From a checkpoint of a small mixture-of-experts model trained on Wikipedia.
Size: 14 layers, width 512, vocabulary 8192, 108M parameters.
Training: 579M tokens, 4416 steps.
Below are experts of layer 2 (counted from 0) of a mixture-of-experts language model. Rows are named router (the router's row for the expert), gate (a neuron's input weights, with its number), up (a neuron's input weights, with its number), down (a neuron's output weights, with its number) and show model dimensions 128-191. Each number is 500 + 50 x the weight over its row's rms, rounded and kept within 0 to 999. Numbers have three digits each.
Before each expert's rows: "raises" lists some tokens whose logits its average output raises strongly, later layers aside; "gets" lists some tokens that make up at least twice as much of what it gets as of all text. This comes from a sample of Wikipedia text that the model never trained on. Tokens count by the router's weight.

# expert 76
raises: "von", "CAN", "mber"
gets: "\n", " a", " an", " \\"
router:494514499490469528507497505474479423502522500441513500611472492501510520473485506519435529545606523579520512497509484501493461479490477439432581411530501422488513613420584492432498503504504459
gate0:505515491552511529417455570537556597516486527502542454497531485494506485526502483503456571468512448514478368478474558477449477563458500511491498490508606532482496492479483573400529486522479459
up0:489399597520484541502513491530486514456508414530601568452401543395528570452567493449579512531537523571523428434570616587472455462509480505570494504576377568476519538493522488540465611440416542
down0:499576490552479493459483574525508396525566532492480456422542490534504524495457491542443470497573448547394516544449485485523519535499514461506579521474557455512408504443482478527503491575519479
gate1:456554551497418509554483576488570451605564522450538530594557544463482524470460421513526513483494456499529561480586530644457466513444448484483547551471522522537454497564449513437492448553583513
up1:552555508523441412484536500552363439458432504403444468489588500501561479521462461500496586399473491483486491459525489528496501549526463595455561560438508500527551486563547504528535547527495449
down1:550467500416485524512522493478515459583503528508482576498515540489493476518536563529554507532508509616443440488409489512579562495570488456421445530571551402460512555469436553468538451414528494
gate2:500553503417524516522307422519476524506507545509492640414453471496527564513461569461438568507492482551584586554454527422474577510452450413493478443417611506515516469416533444498469444439498445
up2:360505479452616496513485478459461462486457526427505510422425582484464449642516421500547585466496528457511523507495594468469489464530526478473525464409494514544531506441497451400426509497534498
down2:487410549541460525543580450453488467503535541495533557581545559615540530469529502511452587481540493484569431482493592480544529470530488548542481572492509433469476574548557492472510514563555559

# expert 77
raises: "t", "lo", "las", "S"
gets: " L", " Me", "me", "ance", "ty", " T"
router:439586514581472498509457543433468451467497485497561530579509537499475498396531445505424520508534520528540483436560436445543492533578577483472473448522457446500574537404578494468561501465479430
gate0:556440536631475520460461477574418444513473485489550533533547494543474530529546526512522463523478484538517550509517451547449522538525486496576519461606546504538513600480513576542497513498523510
up0:473555462542491566481485643514557437467521519506498548518552452582550506484350490496437480438537471462476436440471466573527504541464497420492505421552519529638550454529504481520507443496584489
down0:612508507566631540587508549465472504454578521459396550471552641491506540552530537544460504484449415492437506472533561466441477531465540512552545479498490572407578489525489588473454465553585516
gate1:493503443503465478537465580494525499509550485478457516543456459444476458449526553429507478517517494472379442460485439474407515436488484423492513427532566560521548414500455496508516510481442538
up1:484532411521508521419502481500481524454516427500534546461494492392479536603422540447477572452499496511549478456516554489515552466513495418548469536513474438466488473583540537463383491592565532
down1:554487499550471581546522452431500509509479573571401435496540499537416486473524392469463499561498532453476479508534434551450515541438446486433517477520532485496457504491515531557523541489537504
gate2:486481428444442501560540534478609532435544558564527576439533484429543468536546496628568514445483547343574352580423438476555508508554516394328346535475528483508539529447497472508492535535495520
up2:495540455454421572448490394560621545628485551500448572492542604629572471512418469493502551455422567464421458476551379498492532475442458573493449488606580540559469487508507478441507436515436521
down2:586545566503490465542464472475449457516477513458485522447441456592454496504532610459442475529518473554493532498531512506506474538456470525514513508533527545464586463527542418508488512454502488

# expert 80
raises: ",", ".", "-", " ", "\n"
gets: "at", " film", "ers", " part", " station", " some"
router:410557504531438495512524474431513479425515509501513521607538545561537488504554411515511491557492532499505531484558516459569483581544548448449654479468470449507552614440555407420518607389450482
gate0:500523486526492434493420464496476396503444526459574486502520561518470496600449497426508569480550519408454512522507509508516455487476561488455520510556478526606504544570519553563500384508547470
up0:472444580558477543535481531459539515414567492443452488528441495466500453608567480489488489530574422505596405531441499504527523493596531398486614407433487428585569449549540535486490573566531546
down0:461489469481489518555507519435434458408621506504517526489527519540553432579442512634504513497508454528552437442598510485556508553516517500449528492489581555568554523560634505566500538448568532
gate1:552523522598539513489481491544411541419478525522490465465534502438472478508561469440543412501522540507441463484393481512497578486453547515521434524534458499545569662554487526502463569512504553
up1:538453544483516477500502434482556524443364473439499477493512579453497482516524487494542499565448606445548434549518537499426460524520537562603482578463423539445465611482463564476497529552540552
down1:544484469455451475417468513493567494526506440497434578556554474501620508476461545558539479464546485488449553427520541513397471446599465425469609529541522467515458392569506481537541593483495432
gate2:515455488568393513451589525519547512466470476517464522550565555551475544488432553519567530487470527503460479453553556488490457554523491477405530461486515428593421557487516537458456460516565465
up2:531512549484557497533459534460560528499571543508489553498465461500426545468481486487511430506634556478605555585562439531520411540562526497443495537527473572414433508543582495594502478567526508
down2:507488452490428534465528524593432538494476476461464468412548544495590372626514453494459450517503587554520508467511463552568571557604396550452474538568491530586570525449431463470477529510561568

# expert 107
raises: " ", "al", "."
gets: "C", "a", " he", "ti", "A", "E"
router:450541533526523415471542441500568517449532511432492548521494453561518506476509454533443462500547566574487542494586484458544546585483518503472590495490473510471559472422504417460520525504451466
gate0:419530609457547562490504457538475445574492559478517502555430553552516560546514458484561531492518505448478556471607468459425569520568549507581498550454521493461449509445533471532465507532445427
up0:549517481469483458417508508458468577469417579478595435564532383610547383504552496505509545583587495517507475504483511563557493482544499535473535451525452496521529497584494533535539513478519482
down0:500523533446513437494455520535472610435486480490502628414437603603542507502487435474531533475491511536513503465495486544541498497472578529604522448499519496544584524488411395475504475480479460
gate1:397508473487568579566547481453532418562491449486460556471538470514496577417494508458437450533485511423495501508523526504523521545498475427541526579408587641464389509414486481523521522507477506
up1:511520515471540464513507573524544515442476496504490521514541461446457457488488554480610496473574485563509524397494458458432512484459551453392508482410488440435526543464525587447555469437532417
down1:381492492485456551451389386492537387463478480464531525477584480490553474480461423437475494490447521443572597526545540524439563558497519502524478476417486631473389475439472477482506503530498579
gate2:460594498495480563543601522402480601479489464496559557507472457446529504519554509501463528468528502530553528544526538439496472545510507499472411540477509482494523491548529432459627440567448453
up2:519452418550549570538554527470478555497521499541444520496542489568436484540509541656502512537544535522452475509512473458428451476459570525471406460567553438439539494483468540450570525537485519
down2:451491442479475529535450509466490386502580426579446518529495533466525491489511407541492471559437506461498541535456448522526478514562436503541485488482518523570435497503465538478563536592509560

# expert 27
raises: "west", "p", "ide", "east", "lam"
gets: "e", " North", " E", " He", "E", "up"
router:463588555599469437493425440478616501490564588433483537488462513548501498512511448519456465582525487560578558532555492489585508529521536444459590394429373430584467617509561472529528497431469471
gate0:464576462459616515493482475522543486482531556483456390495475453495537532518397395493571523444478490509491466618552500527495552533531542504510440555536394507587463569581551508484469418508479488
up0:524539482499481439550556520439574507538417495471498480534436499440528473521432522476454509441453499510495524415475541504504522491495436393526512566557491526525521476488458502541496473528506542
down0:520433404468483489511524436413485468489488469451508435475538489529464534420464583542544423553479544455492491496592519468417555519549565533502532561593554525419474478560557466450458406628490458
gate1:435489491491321432489521556507487462523501461454477449458492513559507517475621510486517591480455420502582435478552499514582383534475561495444517532502430501496589516549519504409500406495488599
up1:479594468424510523609471497529535482547482455510485527473542491504401631462461467454405470537450458478517422489557447500548503426446531470472455581552565519490511446550476502500560499449333575
down1:533463559497559555511538494550525578499446561497528416504494510550503402584514603466536427410478517542400526552464496505454450503543489508542475467542529478516407519412426556514398538481523555
gate2:539506453548480442504498539397541556452435506414521451445590464494427571509520550571511413457597525443468492520463439545482461481407510461391598534511518548573423611582501467431528467334533485
up2:416621486582443445460453566449525520453484516511466419481491529476463568554489560528522434447422535471532407496498441502540523502412497524432449518552519607529426557541531540472413443453546562
down2:475462443469584597524571490541472478526533442591528503457493477494498457453464461486600556491484554515459557507544549573478448485589453450498489506502520549444567301432506564541551470619548498

# expert 127
raises: "ler", "lar", "ult", "ir", "el"
gets: " C", " through", "C", "%", " G", "is"
router:434545557544486437519498495480508443479580546500467573489523528499485444460473433521411524481508474587539512506527474432539522533452527478458575427497400432493482610421540408461528463426425483
gate0:505525417442497432431510547382562520455539482548557508543520511414504505656551335447515465469519458602528454436479581421528516513547503573488474495521439601511405531444569407538524462543478439
up0:522472519464497530456438538484436471388437538509528584428450437539512500541508556509554536459357544512471528425512505561505612494428463522526493481433493523596443510444583487412564559557382538
down0:496423423478534554502559472484462474439440519574592454465510417456597460535491483471446453436512510455457544543492572452459591484448488515524485553518544475637482412503499483475466507533454530
gate1:589464429467537570465567524479460499487504452388434534469489499410498549469477552442382477452563459540502469399531513547539549567333448475451446618474500529477442509510513459451467490473512444
up1:515480530467501456545434491481499552553564495435524547492530521500555511496489514532510602540547506479561426369516554622422367567474464532566558484466557488382479477535611513422594509580672526
down1:534553581452434476573497542492536492552448404531614521421543576516494533474514430548493587478486499496542558524507448498438543502542416425373484450514495459525461472542509532521533441572575446
gate2:419492519432548493484501543500611476504461548433443601473503486553396541566441401540510420595490575451505498492457442456468552518571500434463521576464528502530428525451537516561538516481548537
up2:479495454509459505460393581558522463468462593520561584624558566653546495536495455548499553427477555487471507481413563503470510487624455465573410518503533490479495490471518433528529515518448484
down2:499393538492522479492582462453541443510461524455506488544484502404511527448372545540499492614462468471468516443552454406486448437498485471480531589564566523545540506450520495529521371472599523

# expert 95
raises: "---|---|---|---|", " ", " of"
gets: " To", "le", " R", "w", " W", "h"
router:423526508479450440468516442486519509472544549449560497537520494521527427529481472518507506570581534524580563469575444482542467530495565424463483403481473465504517551506458513471476518482457395
gate0:476597476480471605566526350448513528551507458452569619449545506487544567546525464635468448536496428522521523606480505474533562542572500575516467473502430468483366512544537453444573457492466458
up0:473448594450488513497501498449438515480434520471491507492500570455533565589475595386480449529533435551481480471469518535550456510450491475553436518529465453486511536554589477530496591545511540
down0:380396476488611545575408552477496611479439496570617517481534540512482534558502504436624507577514495531451527518515542503517538484514413527551446553503413472427504483479524600564498497406468513
gate1:480488567493485460415584448441542442521541512589434581527553544531524480517466416507641463339575606475514477460552512508474532488619469450420432368504477555474513513480528528503518514496479474
up1:521509531469582547477498415588505494545575465493464519518527484517465474465541492540537489524542489582575568423504464500431399478550498518457409423400525501492528584439535552476571532396538419
down1:544456450516520447515533419517433506464538454519473480552442481505574560471531408499463528518456386598498528490583498547543422431618488514464476582478407466507551466566520515466471470483529429
gate2:535530522535458447499468462424523493535481495469520481491551559514532486513536526506473567564575417567522497535457523433474494574518478462491463537496482513520523491529456527429512517556515528
up2:432482507478519537457548505534438539540533542419494514402505530516504503504511573520421531491501566438578520591508486534446510553480501541508475489549496560450370491511503460432501474450424513
down2:593525528531391485489447524573477487609448460497521513513484640486572391510481420516541481529502453535483486424425518463418458500473457463460527527535494501460590496464495374497520522455457472

# expert 22
raises: "=", "Scientific", "Studio", "\n", "-", "Single"
gets: "na", "E", "er", "o", "le", "il"
router:470547524497443465495482602477490533427481525508547504558513459538565495474563458508469513507466465561566517410538540465489508536535484476471607418465407456547471510479607469491514548466480440
gate0:514442511528489442494480497495492524463470465437583451583483465484525464557543505481531477390529473507496560492428404448536469470535480485510486434582531501504504495460529504578491530480459517
up0:456491515455422440473443547445522540489411497450440581545493617562477418419319419544545512539508453560535555490506550484406440472538472482545507526399482475565495553512464520544551494526531524
down0:504495511532616504614532475534461519494534416519518431592615452455490554478580554544471559478515365591569565455589436465450522494539444475489404555580531588443523520576542439573443473388403589
gate1:376522566431405487457509608554521458442502546576481498421467485563577461466505510465445406462412479451509471538581500459499532473490435519497538485453498479435559387415423471482560535570515471
up1:549505486541439455443451470469508431597483448527596480518464627464395554587555514542504510468504502525489530471485570577449590504519502503458487617419521529559500535481497456490540492434564409
down1:542488451487444533436470552519645413514518453503520477497448583550496524446551456525469535503485529536562480556418530524525446469564456556493519586480463503488475484495442511479551484473502651
gate2:454572466533593422424524525527513449403488431491499447418408452387483486499564472573515487451493532441538445346440455528551472376408513489511577403512446509441493463481472596462480424476466552
up2:466460500495546485589429519479550552580525371577496462454537476501436530556484542506432534470551571590463532478524568540405550455477614568452440432525509546525537543494457473495496440416618439
down2:572569444492457549503505529549454508555523507426415573366509534573531500476543507496610484512498558493501524602581509486508483530559476476539360565457426430496572491546503535497561594543441490